Experts of a small language model.
Experts: 96 experts in each of 14 layers, 96 squared ReLU neurons an expert, 4 picks a token, a softmax router.
Below are experts of layer 3 (counted from 0) of a mixture-of-experts language model. Rows are named router (the router's row for the expert), up (a neuron's input weights, with its number) and show model dimensions 0-63. Each number is 128 + 32 x the weight over its row's rms, rounded and kept within 0 to 255. Numbers have three digits each.
After each expert's rows: a language model's description of what the expert responds to. This comes from a sample of Wikipedia text that the model never trained on.

# expert 12
router:082113122147123101102157163102157136159105181099078126137062129141066139118125118071085146126108132141160136141127123121157021147122133145092074111087120087167093119088116126155141132088117135
up0:186159100162110145142188139164112120093122093123142142137145078189193112098140087139172158059132071096137116100065110113132125105116122157114165156111197166111149057106060106097106128162069147
up1:141122111127089161099088158135122092066131137139127155144116122134157103176119096181144143166055130090166145091130085116099106133181101108075182144153134098133089108163119139194146072124199121
up2:101133092115119120107154055153120121150147145130098172152125090148094152096143152119090110148152078134140143111139125141179133089093139192116132114165108120134184159141102092207122180130074105
up3:125147137169133097137107146122124129151143150109193099114150160142197087072140161196188148131094126140112152131101149108136165151158140099128139163109113089165093119154092149113034094159174100
up4:188114129116125086085230100101127115089137129192119108150094096143140055083132112123115111105088162164119102093125160127146119103110131138073126109107092124067122086096098128123135218191153096
up5:176203144118140140114129103117154192127139137053133091145150137068126147135135139137106149144120126112130144166110122159093110152148109081120130079128239098116147067135138127095113090136137086
up6:131102107082122109164095103106179108139151097132134109080107092186097073076171152154060120163085147126130131068139152117114180111140119095096122089127228117117089117141099120119057112151142104
up7:133093094160061129119173149154146070141146092115133171216139132114153193123138118117101160138103120116140091140183110134132117083125117118087131193131111116111139107139125104097114121158117114
up8:092157160111134137146064107144113104139160027092136072151126179106134135149102144155152071161144130105087189170141125090135118143094087159174161148149146126133121162096121153150148095121167121
up9:122154191128058082132172103069105115144167156120183160145159094084111185163101071121140172083113085153157132138149143153103102156126097182124148114098105118134150125053137073111140106114140123
up10:109136080131122119130110114196135075167131124090136125146100160155132085121145104142093081094077123154109084078113136056165131113141065086140117166136159159178101100149107160138092115105148114
up11:160123141126167118152114039123138139082115149038209177186147164110191108057101191184150151139200131155105100112094128136097160099119139088139107123147132181129167096151148165135128165103189098
up12:154177111170131129101123149081113087100149127089122131104150123116111111131139131129140089109147137094199104100123066068121164127130090094141161178124193177140125105084121114132138131132159120
up13:177145095136099135120161148163141147071159155077124065137133125122187165087163123102091152118139131098134134143142118160098145123193162061128148109132118108043159116072091113139103152125091103
up14:137103056122122131117117091106190115156127125143160086067158186117106087104148139158125066151104136096129125156174130073080160160155149121090132112147159103107086124090165162092085135135169132
Description: The word the after prepositions, other determiners like its and his, and nationality endings such as ian in Estonian, Russian.

# expert 58
router:085176127102067097100129093085081104178104127133131141147168144131078191103112151094125130119132133157119057094134086150114103124123145154144106187152072188130187174145154120092106087128117133
up0:170099122115110210117116093119150097091152092109155100081122160157178108154177120103091139080146095078136137098108186157055128124159118106140137131142069138130089097109176171140098111118137110
up1:138061109125095085151173128163135068108112121179141128106132160225105076079149126138122159124141083124158103089150067101088115112144088136121153167106140136102132124151096133160131081112145121
up2:160165134116104146171138094111169143169126111092192134123086108174177090117130093160088088059134100109160071097141068147174077168166144146160152066127143075084142157078129170204162154144150129
up3:140113129168114087110136161166116067138131102174149084126083118179100123122204089107149145145109162149119122109138063046168133156135176131190144102153185105145131122075156152130069150092116112
up4:155182083139137069105166182127121076136106060108190122162137097130062168096157088137080102076174082155114143134117101151089117154183139065192146163097101105131135142147130093158117061122113153
up5:121125113119081129098145159077184087107124073106152131110147116188144124148173136148120110078147105171162125171081055153071054166169094128161122139119105152170118073155092063145157084102164139
up6:120129123103128176166159104074135125104190159095162086157093120143102154118160106150152107119188121074131157153125090121154121165081095107096147139125105041158134123099113124097150089112057131
up7:131117116117143132137224171155139137143176137136092132112151120152163090114138145178069107125090131141103108191127083080121125166115120096129146077150129137143160142167127137186159135094136131
up8:107195151169088139119134126183121049153186133090108142158167158086120182147138151156076183061159081144155161158092114146162130169140138098146133099099091136131127107127170159152089148112118101
up9:100117088112143138116098093134161166116140105162184144156126155126135120095134085183144117143123120125149158167170085131193096113106154143194108101170101124192087129153091091187161105086141077
up10:155096103138053082085112112170114104141160111122113121119096088119131137090136134147094122084099115156136137166129127095116151197174163109111153158150105113106132147171103095162076154200115126
up11:139148070156162121100161096171139146080155063108113114124174140127109116119174169117134132133161067100123116056138087085153103118098126144078152171141164152122146080172135145145160122126154143
up12:129064078151117134130123080158162111092148059102168147093141062169138107148142100103142118057118112143127143117113117104073124183119094159135149160092106100130139141167125138165128182138064104
up13:102094093127215092118186110124153083125159170122133079090146177128047113137177120157151138159151132153139099057194112131136168124111089145174133180137204167197127102148080180154139144107087140
up14:108107106139154077131119162173125124123176082086091114132137126161092185133164101120146162103156126165117126126114101122139152174136111144089144170102179128194122045141112143119135136129097134
Description: Initial capital or lowercase s, S, K, H pieces and middle pieces im, um in words like eliminated, Dūduma, app, ev, election.

# expert 52
router:089126148139163174118118147137139158128111106135145156113089111151071147160131099142107142125071112126089135120083127096110184132149129130177158084140161142165074138080214122075057159110159092
up0:156040095106103136110131083139141107154116094099157106160112095168134047119135068130156178129112103112089152110158099180094077162124066101081146123095072136148160116161124103124158106110116084
up1:121095119101107141152158154175133168064164117171203124124097136173155181168164152165119141115122104065108101074101112120113124111181164153114185172082106079092063123131109122130106182137133090
up2:125155115150092148052128071157144121121124098161127158101121088157188150137153036142135139126104152206131077112116090136064163151183089135157111128169195082095106096156140077098116120137134140
up3:051127127121154095122138118038136119062195113126119089146113136096141102193127145190110045116180067124109124104084130144097155136138076161111135111137202153132133130123143137129139154100102187
up4:149141101164049148169147153121163144128108134162098162150193107120089139160143137226136132118115085130150110132122110089153152099131123111085166145128141154105107151131103130146101108116132105
up5:152188130157109108097132134111175130108152145133113146128100128117219145120220058170112160121128189179128111155078098104126129164142089146148171114154146133146080150112141116138189170135139118
up6:098081124137097100144100127142104119110158113137127181158103155177128100129164124137104193097142176091118076142152078131128127122122119093116136128107099178157068124092115134103052091128161111
up7:159167133160147150123115136153195117164245133182114133130092102119195147112165070094202165136101102160158149151127114171152150137141046116159159124138127174087133146188152084179188152147129090
up8:119183106111140124180188106164118120161136141080115141116093111135110127160123159131153148157180064175225086137159060158115127202157122128144176145093105119163160095162146209172126081102133127
up9:153140103168143107107105145071111111101133126129166088163173061199074085126182150141150093063107113103123103087161119142152137096090177130115122138144174090170190056127164111139118107148114117
up10:108156118068131142148113104184111131119105143144161101141112148156078032140135132133079142119096066134127093124138138172102075175128117133127175112079091147084199078159093189126107158132152145
up11:112062057113116144088093170089164146152169160157092116125132058125091129105121132148078156091083143190144131091131114140094106135154137131102148130145124150088163177105167130092116156096153134
up12:095156104110142116120162166121159119165136076085103063179138089145142115184132123163091130113171172149121177136097073153145101124101105154134146091081116115061098121143143126114150125125150133
up13:126127087124090150189165139127112059107171087115144106157164089151114148137132134177092106127116142171209090161075159130099130158127116141136106147095134112114199169127144128125120155116188105
up14:154113130119085129138116072128138135139128128175105129101101087157140142098160126123042180077108074121148114091098047105068106141112138074133163126133133151134083142110099116201088133098130156
Description: Bare space tokens before numbers in prose and tables, as in in 381 or a 1.88, plus pieces like over-s in oversight, o-cc-upied.

# expert 15
router:089143162155105055069182135134092108102139193155132120142121152141103048122161064144173137092118117171123162115088108067114097139114137115166093146163151082157150121098172139139065149179098163
up0:112116107131122146130113163108088117128169110158090134118089085083133151089156067094117136099064112092091143142141138140145182143150055107118154139093114138093143096149165182223124164147172141
up1:105131131116130133142110108141160136079138134119129210179095127158124140096144128192135201141140101108116072132106109150143230135147143133116122100127130169179093042108148129136158089106117140
up2:113107147124060100118164123116133066138160118118187104187099131129139098107124164147108080127133141133161129184124078112079135167129081178150104156141099103148134121103161195107164173129098075
up3:103165167106108133093127141080234134113123150122141129175111142108155145150150169106128153129126130145159108114102131089118129158101114140109113143152180093138174217121161115141178152135111112
up4:163083111126081172154107110140137084127141141151121118223126125112153099069171044171147135145153126127143128134183078111090184164107108064150151166151092105147110143143120125134194135125077106
up5:166108119106065109048091110159131158154123135213139120142154121176147131099145099127171185122080097138145124092125133121151139165155114078097195141154096131091148171070070063068136111159135109
up6:127145090154135105178199171128141124171141118174164128091137125154109111157144127130089149149094127107116136139154100105139138136066146092112181188130143165072144135086117206150084113164159074
up7:113143124091074159068102146111149137140142086096106085158131107121059143142136149127136129134110153182153155130222086067110127162136135154121142131087110119117082173108132120101035140147184086
up8:137162143141094127143163144156163106117127157109145138127080125158078115146123159099109157104147090152163073159187116203166148170112155141134145155130100144079113168097141128150042134190124074
up9:076098125186095165165099172132171098158139119167135058116097097138155111122135116132126103086145087136123160131217109141095184140093067105088117196123167125175178164166120101142210127133135074
up10:139162122164144136102127155152166127124170141154128153140155131080102134153154105127123157160179087099147116088161094121110125175097135166093154140147154124090097014090167129142069132170125161
up11:135110084120097082112146159134144164131152138112150120169130131184067109105157100159146106143155140149163113156121093076190169125140058172132194093157088107157128190159153139140129111096167085
up12:147147133131146129138190098184129108100198139143131142108132128202118119098139117182154164098129130103122153173139077197097139178124087106145103096109098142082086107182060155150112096088112124
up13:139188127146140133191154174132186174130152103160134117162147157132134126132163116103124116114102149060152120227104077142090115132186107140148124179136071159146147117123130171135057137125111095
up14:133170140151134151081176156110145109174135057135186159160077081171104109108109067105159100156161188152168104160141089108123138159095112131155121064090125118124126129155124096114147119132098128
Description: Connectives like of, that, and, with, while, both; paragraph breaks after a full stop; heading marks "=="; the "il" piece of whilst.

# expert 39
router:174140182093103145144111102095152173177106060124128086105096125100163132061183149124091171124124125192140110092170120194130069101145152175140126123101143182070149152089117039144132099114085137
up0:173129126137092133130198152135143101079126187102146103136126121152155092077171140112138129088101101164088135093127133160184101124119176085073158131156133127115152071125138173142103113123105122
up1:128146089222070091128124152099093149075116158117096108167104117108065139096133070133176124137114102142122140072154083098165097143114142157115179148169063136088107067156083135166093111158108142
up2:164095132180101033124138193129165108125162186118121150132135095135155129160127154115124154109093111103145114126125094134145104130128145114099144084115141099101105146138181165091111118136161132
up3:057193104119152137115166185131133135131124148157148138146154081155141150145111108107118091115145118145116159139105100170172131108103059088150201130123141113184165070155160064126142113165104086
up4:116082136202121166095162121103136133140146160111137086115143090143127080159124095181130183087123153151160158153100127149107143147107124168087122146095143118107131113134127150181159142208119103
up5:147117102144155120122117156137101098100172065145155173162164117184114083115167166147103120091116093097131075100096111150116085187094079157124174164128163089107114104054099108193123151151094103
up6:121127150148065153055123177133167084137111124102146104110138107084184121085118152137125138136159061151149115116079132139101081240166162121115140079131124113111162122105159141099166127140135093
up7:126145161124048164098138128168102095114138135176160180114116100142052077127165091105096113161075109123144118129133144163159144169118150112073124094125091126134144134109161106137131089188142091
up8:084120106127149138113129119121099123109153087121134104156103097149124158139150105118122155153131161104087061149159164146088149152132186117061161138176122120115115145125148181195138156072157080
up9:081147102180143105112163113086164093122112082105170183188112086164110126103132126201131088122127136139098126131139096165159134129131147139135141134131165154178087052157156109096157138112147105
up10:126117132136115107109185188194128092155135133202118099095083093127074094083146114103168140078089141145119106141123151147112116188215122145124175179140119146116108203107154105138124150076097104
up11:120156117175128186131199176175167088110148137126111085099124079159165139128150043170163111106155094151093161144080125127126160175148157126150158166164151139099071095131152111157147100110137105
up12:106150087126121098083148094066129127186184115133092121145157132205113085128165148163121188134159139141119175073116152082120105164138058123105166098113126177108118097143156147121128119115107146
up13:128071077136142088077120200211122126132140064115209136167115128131148084115170106142131183140120104150147177152143150102089101135123150129134173175121163124150091077162102115205136133153138155
up14:118094084095127102094161108098124115137109101093167212163165098110121121102174126152144111126130122173171133128144128088090127123223097119126151166164151107091117176121199113110121144090104142
Description: Opening pieces of common words after articles or prepositions, such as ne(ighbourhood), ne(eded), res, pre, pro, comp(ound), ro(bbery).

# expert 35
router:134133073132097164136142107145121052126110164093090102154195135105121127135101109135167158139116121179144174164185123107117083154082125187142105077149144178177163155159155071083123117158091068
up0:111161097179065149116088098143137136131143136101188135153135152113145141156144030106159105080144082144110136171157104106063099098150154163128150087084141148150071134104131125131095151145117119
up1:133081101122094129125112111151114147152171109148111215171141134162146066126147150132101141088085172122164117101147103144192150158078138067129167112074117186103053099135118200156097166133109107
up2:116099070201138124143120147093182148142132106130167062188157095113138094070141095194133138090075134148153135094163042081097171114123079120139120195069196097140119177123141131134067112129160093
up3:128102078156106082087124196109182132208143190201117171143148115108114142122132102131110053056144100135142170131149137104115160155114083154131163193117082108145162134049155152153129106141147155
up4:151181170139124091118091118142198122123134100123127122140136077124155137095125139094014149153110133150090134128084102114085071108108163110156156118184163113166141119090170133195105068082166131
up5:106163144119131170095165142115134123111166133088119074120100136113125190090135110085118165151107088100103164175160127129104137124160146130122103128178120155101095118148090155098160180116174112
up6:171124075091089137142123155085088120111136124109137148144140132176052162123136095127168141140167121101116135176153141182187139098095086132132118124142144120124182110147061091118106108151155149
up7:170146121110081109118121126138119091098114148185134206147117148119090079096138103154097184058090137113152062123167103176114095087137087097108153146164133132133091060123104153086155078097130100
up8:151182122186133114125134212157153092120150072127116134140154178143146113114151129182098064103091108161160130097185099129163124135130139080116179150145114073137073196126099155129118126109181119
up9:104064139144127107093099188121127079086209083124102120102097082140147163093152115180134096104126144140158139182116148136100138134117160158153165158157085141149119139158117155181146126168186117
up10:128121147153070137111090095168123135149175100137097140103149094104156149053144120164159084107119120161080135147120146127127192127136156144155186167092148167124154130171067105115127143156153111
up11:100117112155102156116075175122113146105167064116127112159097167163182129116144132152150102098141122153132106200145145113098140169118156137066135194132138136152132157142087110124118116130206075
up12:135130161143107126133130169093169111105107089148118170121114000137116157115144105152115126063135141125049123194182124126085145126121168145078154158038106109035124137133188128140153100085094068
up13:129127064124109085114163132139151093125102098102127071159154097118111066135134109147108161068213142153171126113126110077148114117167111189132135155178202125112153084134075092119115088080150168
up14:119149115148102118096151069070117105121110143099161183130165153113134111079142114145146167101155159157079115169161114115097109169123061103164119112119088121133108139121108203150086068151113071
Description: Sentence-ending and decimal periods, abbreviation dots in names and tables, and an inner h in foreign names (Geb-h-ard, Langer-h-ans).

# expert 45
router:133067117125148069164113115119080130120164153094118042147111108180078091110128136143114108169187116120115103093178105104131120131128145160099101102108120116102149104031126127118105180192163129
up0:157121101124085095144121106142145125131218094104144097128179122184084161051139173129122164076086137097116162162169130115077095087126149135126165094053120153136125125110105086108157139082112092
up1:133090148107130095122122120150163102055141083109123095178170157119088125135119186177079106143145101106190136159131132106107145113085078079136115185114171150123131079094122074133063125157170147
up2:127107139117044083185129144108114068081153105124156095141131115131104110123141118150144181152126107131112182166156117081172102190115090136168161111162123152209129079162120110158116164065103122
up3:104163153106053142131161092129125146149127085216107122166114155098073161123121110098125203102112179219117116214115128148076083189149101126101118156176102168146118174142103107106094087166091137
up4:122157079104131081146115134098145109113147144113149141120084128210092198109158140144116178100088070123157165071103177136075069136127160142087120154125135115127139034113111128117141181089104147
up5:153169137189093149133123131187140120149122104144164112106130094143110130103128117113064183136070152156134136123178106165153134116192145074128211107109171113125126171077129138192146089126148109
up6:084167115147149130094102141104152070121180143128124192100154110127096157113154113163127120101106159111157128095120145134095093118069163099078157145142127128143061082117190129149110140105059134
up7:134189137182075071107168169109113128057145095121177143111062056127122198076169110128125142040180151168143079179118110088137133113084109134158136154109166131113141180153109143146131098105146131
up8:162141162134161103137121124092123129076147097097197087154109162197149115076130092105154160162125076144139130160075103173110067171144188143118135136134106103148149101127123091156104164147122091
up9:115176100139137122076094136128124117045135056202154179137143058152079132121135121096141170115112115134104135140127127120152110152127143059084122131174129089096120146122113121135083116138114133
up10:137170076118118115115115169137165137067096116123124177165169070146102158097155135148128137099128153136093116123154113110145146170156057131125178135112102150174111145091078150121150115119174130
up11:112135132180143103113170136073092150105089133187125082136078133124132103047154101147155127129137192141125101137128123148183095149161144074119123180110107109108150154094171157161127135109148139
up12:169124101138068074114145126109124145139184092110143125143160132115153150118122093150118096135117126161117109134110078156107132216157142140166155182104169107155135112134082160181138139151099143
up13:133121097167092156130130110180104112152147115083100131112123127153124113143125079187078092177158156174188078124107119177072141162103133117121144150187151105161124148204147103111101118164169089
up14:151103086157137096150120163081135098106128065144142142114126086087160108100194082177079143102108121110096073107122153084151169177078162166086161120144168145148124129106112147147125185143077132
Description: The "er" suffix and similar endings, as in midfield-er, Fend-er, f-ier-ce, plus number words like four, second, final, former.

# expert 5
router:201075124161174107113091129144087116134164103072089104151151141126139111065146127156125123130186092142152126106122178101111144153141099104103145113061149160146097110050062085140152142170152149
up0:148135173162153133160163140129142105177205108134162095122110148176109098127126151112092147138082153177118121139132124110087103155080085124072119078187165123082123169078171112092091123125152128
up1:146108147093088117083183130104141114106203099081113125118113150107178121136114122154149192116110080106139072166132081127126124146219149130156161129129085166114115165150178165134130105149135130
up2:152109158205141161158156217146097107174180155135124186137139049148126135119132101175138148075165070146102105108112085149167188174112118086108120136146123126135133129168130079117120113160115115
up3:165147133110168126131159152106132145175208136144134116096116173197162089121127101147096189184081140074157144164122124126139121171183150138100180124110111120155127098111111137111044181114126089
up4:122120129050134142109138137154136122132125066132165092146134159196116107150120078154149136134174096141106140067191131091125174159062086150084122122115101099131143143146112161100141103074114150
up5:171125073190104125102197162122118107145075081106162161139170134174180103121155128180112149130136147117105118158121110118140130163101117083059164170108115152158148129145129120112078116151145080
up6:141112112152123083134132123097106138148158161139109103111064082182148174158150137179075087069134082110108102112115103145155104132159188089111178104196127118104108077073121100143122183136123105
up7:114042092146118139120119157095121157105182060117142117120186115190059181114150110160158171108119137095120153224096094130076105111122063193113119099207120112148146124149099141110146120113104121
up8:074131132140133139083097090152195139125164063100174078136121174101140158111124122200083183056166093157104089077167122157113109098125066150160138083115119102131120137147099084141129125165141092
up9:165095113175080118149218128104141144092148116209152186151127163190147147114139136122119171118121112147123137137114096141140108119077151076125168194172120138167143105158082138166088100113155150
up10:167124131142108140111095172152158117110159133102122151163135109142178111157152146103171111106162128076140109098109106141125084107132099180083113091149127150141102118164062121168123092164135119
up11:109147106192097077080129122125158173085118097129164123101096080102128124143143094168060200088138094169158099145073067150154091108123121126139137154145131143126126151089118173106089089181084125
up12:115123084176140112086114097136147125135162137108177157116180169110132095092131097121091149065092132152147140115178126216118098124119182073175182129096105127109115150156180126129137122119106120
up13:141133128113117150041132102125124117103139071159134135127095081144115072111147092172148094097116151161135165128168121103110113137158110102111140187149140108083118178134096115097148132069187137
up14:138140139156139091116133154123163081154181151135188119141114104153126142190138118142144166106150140129136119138116109158120136151157181087098178086113123150120128124196108192131144080141144117
Description: Pronouns he, she, her, it in biographies, plus middle pieces of common words after h/ch such as h-air, h-our, th-ink.

# expert 53
router:197132133125106115157137145134102177179161113171092197067121133176153177097166163137137127122153129124139074126139164123141127127078093088161191151106157121159113070110113106142142139127098081
up0:138142131135156144138174139133124092116186090137123147087116094155143216100138099080163164062117092172125155123102092167107102195140164066070155102146130130134122105096118126153171166175158131
up1:134083108126173126079138068130149123097129123118122084185132095123067162115123112156158165095158116177206137090132115131221114105130214096178119112100115074101078106095163122114071151128111133
up2:131123133165096177069152111110133134094190141199125123096066077151140116112091130168105108127077113109199126110124113168159128121127156114145165116198074131184091074160121126155098152137127074
up3:156166131141079129102162095071166116159109128127150119131115096178095139104145107177175094178177130105155092142109146150111071123162081138079189116095123085140130104141131088156171034161128068
up4:127093126196096131181078101135136151106172159056109131128181098150071092128180128119119163117186122134111151142088144158096052117161089090113146199101097107143135093119098072129148144159133110
up5:087101126188078099143167170143135090105125142158109049144168135073099078137157149143110102137171078114123120110147114143115177131171078118145166158133128128112120084025092106114110173149155104
up6:086167117107135097117120127115169095114139130080114124100160122169152189158184079142093079102176177071136093229088150107143075136145085135135153169124135146100082186144113103147133103118161135
up7:140062026138094094062095114111139154104132158115109155166163068142129121091166125143118172160140159175140131166102146071113060134197091116121154166117122131149150130125145167166162114153152151
up8:070154098076154130126134136108121100080123123073090107126183115126109150105164148122139161111112103113066115137132095168136134116143165200079111155165135133153159115148132093139106090129155134
up9:141113135187136083163127163135132155127172101112152136197181104132115172083158103108130163129119171141113145128081070108121072145103194113178146154148067123165127087123118121113099120118104147
up10:086101129098167044112154118160162087102095110188143132108056119155107069119143143116064117058147102102142157120148092099070145149106133133123175140091066150159074160114132156135174082102094113
up11:139162128137078106118184141118115109140162121097176102192117139157075074042127105127142177092119118185121104147191097144150097106123161055155211116119118124164161191117159100133091127140143083
up12:132110126125015178148184131114180103160165097151125066194120130168152102063173121163083124149174128121135158084137106113127168107132095083139169172090129108130106089100137122138158088089094111
up13:147154123118119102120082126187189103103201098066176150111109118168157118155156077111079125107131121153155144158089119146099079119114110180138138151145137195077118128124169165151102160082182130
up14:093150152177102094156154096160148120130088126112131038125141091191124169080096096119141200108144109080167060151188109112103096152150150135099134126127158134104143078121096179156144134090119161
Description: Prepositions such as in, from, out, under, between, and the second piece of words after h or b, such as h-us-band, back-gr-ound.

# expert 36
router:155076155137109124143146150093101168111123152156179163116126156117129124101188156178148127123091111078166110115119098105109157084116181093141151145156104143153133138066160164081168105113071102
up0:132108088119132182160170084106173096081138104123147106130081062088155162115173079131074135127163100121111093114086142123082156156132115092142135171117170087133144120084125132159125160106120058
up1:179116145120097119179140111100144109122152174103161094166127154146112140113142121137089201126150060134122096174111152161097077108142131123146105190081102072126127174155141142161128116129138091
up2:159174141110078102079161077108141143097132115154201154120144081128154131106185128090099177094127105102165113158098144131120110188141120128123140193073102153046103097134100119121128169104098067
up3:120119141184172096084156166085207062136137130087170143161148149122155106122135100038152139136148091102146142064137139174103066174103152107112123130122155122089108119113149051149119173177146129
up4:122116132147146084140141157052171135148145081091128127190133116181124144130183124143146159106135174098088163156124066124159153137085144103112147162099157160199049157144159084174151144122156127
up5:171094157149137112137117144052144138109130068176102104102149132093137142058157104125095117068092106108103151150151102095094102203112121122130142148144181214180121120130146172162153147084143080
up6:150136137142106075135118131153112110182153122147088050110113120121109143145159090139159088156109108125142076106173083139150150133139132099103191126070077188154158085152151113193089068107117120
up7:065145142153107111126197165089195080113142125108159130166084130125134118158150129188151162145097097134142089116125166126096152122094104082140146119083149141138123110109122153181143078127146135
up8:103127157137142116115126118094125089063169117125092160137086155129084146178121104162129098159083133098177131167175096172123082135120130114132150083134133165147123164120156185107135154092184126
up9:112093093207077078144174182090132107119200150105147149176103139169160100122146152126087156109099094093126146179116183132098113160172117178144178191157062112108168144150110144124097140094196129
up10:155210092093130171115160097151169115106133149107150068130124063225108096163130093103152135138202071157157109096128128130110086124170142113129106165115155120156091090080152135111141095088095143
up11:115111034127143151138146140103138148140112097117135133152114116093115204057137130163157139145115103094144113095132140104179100139108169082147190125079116102159165130095070093161087121130091079
up12:126095114155051114101140140143175074082125110115136131155168113085078104056130132119186122096135159153116136099131158068095136133153122098154143179118109199140133154142169161131085102119115106
up13:139121101162111118084215179123121133086138138084145114105134122129082120066221112100177100166137110141153087084109113208107145139106153158143175148177138104094138162143101108140128139125110108
up14:138111112147150103166162128082117095114167116194121151182116103133059152096183134156094128104153131154196111081179171129122154131143103093095148076092163112114174157103041169131131142116119091
Description: Second piece of a word after a lone s or first-syllable stems like part, rem, mov, as in skeleton, salesman, settlement.

# expert 32
router:172051110108185136144177111076130108176116140087174053136098128114131105129150054126180097141156054164114151129116102120131169074111143150065110131052073081165148185085163139086153113161166138
up0:090083153156129115136119182129180151169181062168200120140123073151109092133154165090146139136120105139153115055141118102093094134160148099072179114116133181068082144101152077140085135142131124
up1:118117117199126153172147089168108047094131144103111171136139144177139200110129180123152138135082098199116085178134098112107114161106056093076131112091089148099104155138132145114058148111132106
up2:085139123112076105164108130160139128130161141116119088133098135150101128132127114135148136084134149125151130096201159130083141215042133157114142140161155104118139067090136142129135117154138128
up3:148129194162089136140139181100156079077153117155144126142138140136158122091106110075142201159075120125153133160167153158144077144200183099096114104113147122152092112134082089125128119074094089
up4:118111140106169166120116150174174104153174129160146110140100115082121142105167148146130148145090095153118147170122088129181143206133110149132138079142124131161073041119116119226086195147098101
up5:120097069119067089131091138125125108165162127150173082156126117143086129105110141121109188130098097169186134134107111121115191173144057180108144069131071090160142097160136092106113139099099122
up6:149145089179006158100190132075114143104094073151154159157188119118102127101094083183113139073091105103141159100198132112121125126118129169129131117117134104133161129104106134155120076196114133
up7:067205130115073100115082084094135167128210120156080133090145096143076132128164112202140109131151090155111077155143145103095105149172096095130132152119115175114116149140148159152143152134147156
up8:153117127138104134153135151141110094146146104134135094167104098174113118030179149134136200128166087136089112140124162094070083163128154101126125162089194132165123138159155192106114098115072140
up9:117142087127070131149190110119154111145146108101108134168139158113084111140130117096137126137144090169104166147149147108139049233151151141142125206102141191144132097143134118109100110073174152
up10:168143138183140141047155084106171156145146079104116163132154119174151101161183123196139119089202108151144065110097159157174106114107116162093131150143156202135089091097076152184135085116070091
up11:167186098138079090100146170128142143146133118096125077223137085146102109154139183132112100132168122098120113118037091064162137140134165186123135132171096151152165118101068151179149110125100107
up12:119153121144074120096146147164089152086136052148093167130128138179092149126168153120108157078155117196180111159119110093137150143132150146154116091125077147133150141124085119068152072161087122
up13:110117164123096179170085095163112075172131127126146107115167091106118121152128115133142144083094138091146135118080100076074141100159059147088108152125148151139087078141140183128123090114094083
up14:173101131148112110126126161139137088087098141130135209138168117149083171102195117213083144115119068087110128090122105131150123127103127047077152169154112121105164132120115157100094175175083123
Description: Suffix pieces finishing longer words, such as est in Manifesto, man in performance, ment, ee, plus digits, for, Cup, per.

# expert 27
router:168150066127138164109103098137163140122132160164151153120123111094085244138125115102098104118169132144150115175124116076163173136142129124110102113144182083141104181162146083116082192097120143
up0:115172091125092125138147131155134104160144089121110072183172128123162096108126095110172168157141109144140173156181084096115154179183146107102227063159125060131156110161163155129097128109093105
up1:105152062087043124124097070137099107071144038087099114103137122155091098094139129142141149127121146141129090174148105107116130162157099155116127139147075170164094097130082135139130092074118119
up2:133099151137120119109140136080105136188146131087135148133155118098137110090150115170051145111101168157084093109122136077121190173145122070109164093173122160093171116122069067199148109096124132
up3:159199141181078098122167076139130093128159129140112071114127099119148139126119099095078136108137148148175150141138116144077089148137049161136105133080078112126144161092145123146051155133148083
up4:141179156131096094161159149151151096125144052118131142128131124105103096157142123132119209160066117194189103136120141088073150145080122134130095093196129163160069149103194105117086148138119090
up5:122157128141081163161154169154126090125162150121131140125170080152172140134140133109137206124168122114143136172126159096131134118170183151131116168144124193105086145072084130150142086165095103
up6:073152126146136154089147145140157090147149096124117129130154111132155157130147129123097218121136117160148168157135148096110167148209154111117155146159138123102123117159086079134072157206197086
up7:171127124101131096124141133121125137165139165136103166152181149151054134133138125125127102087109060161171132141159096195126108124162122123146207190111070076162063146091207118163142085134126118
up8:088147051113089143074137107111082153107102111147155073086097118131135136085134115105141130134118143152139115154108107080166144129160115162137090101040085118090102103137092138144057106199105090
up9:160150108144091095129121159170118059136148166139175174140162148106078137126142114203121171128098155159112122164179087152053100150102107137122097076104137194141138117162108089106179127132150089
up10:083125095126156108145097129114155057081190126142132122101126152106079123186153043127117126150158144110136152081139111108126138124094077059154185158170174204130152046106132141136132123104121130
up11:162102156110136122081159151135173096122087089156127121158140164143121117083151101116107215134116111149093145094145155129091098110172098065160190143120089084180114136118151114110052129134170088
up12:096189079114067158116170137177119121090122114101153113161175141118088143154147095097160180175188045141137127161133067123149125174164101136168175100159073134125188097110171128120136108140106090
up13:102064117147121144135153156146146156139180040169148065175099063147123067081152113128142135151154140153127161124098085177146123171127127161080113121156107189095088159108077101101073077109091188
up14:111130130119073095143186158161181061206110132116147138176203146110130107162136121130083076107163158115111116142123096118104122197106159122064115182149186073160097113120111125172131110171139126
Description: Word pieces with a, b, z or capital A/B/U/Z, such as Sal-z-burg, Ara-b, Alex-and-er, U(K), often the start of proper names.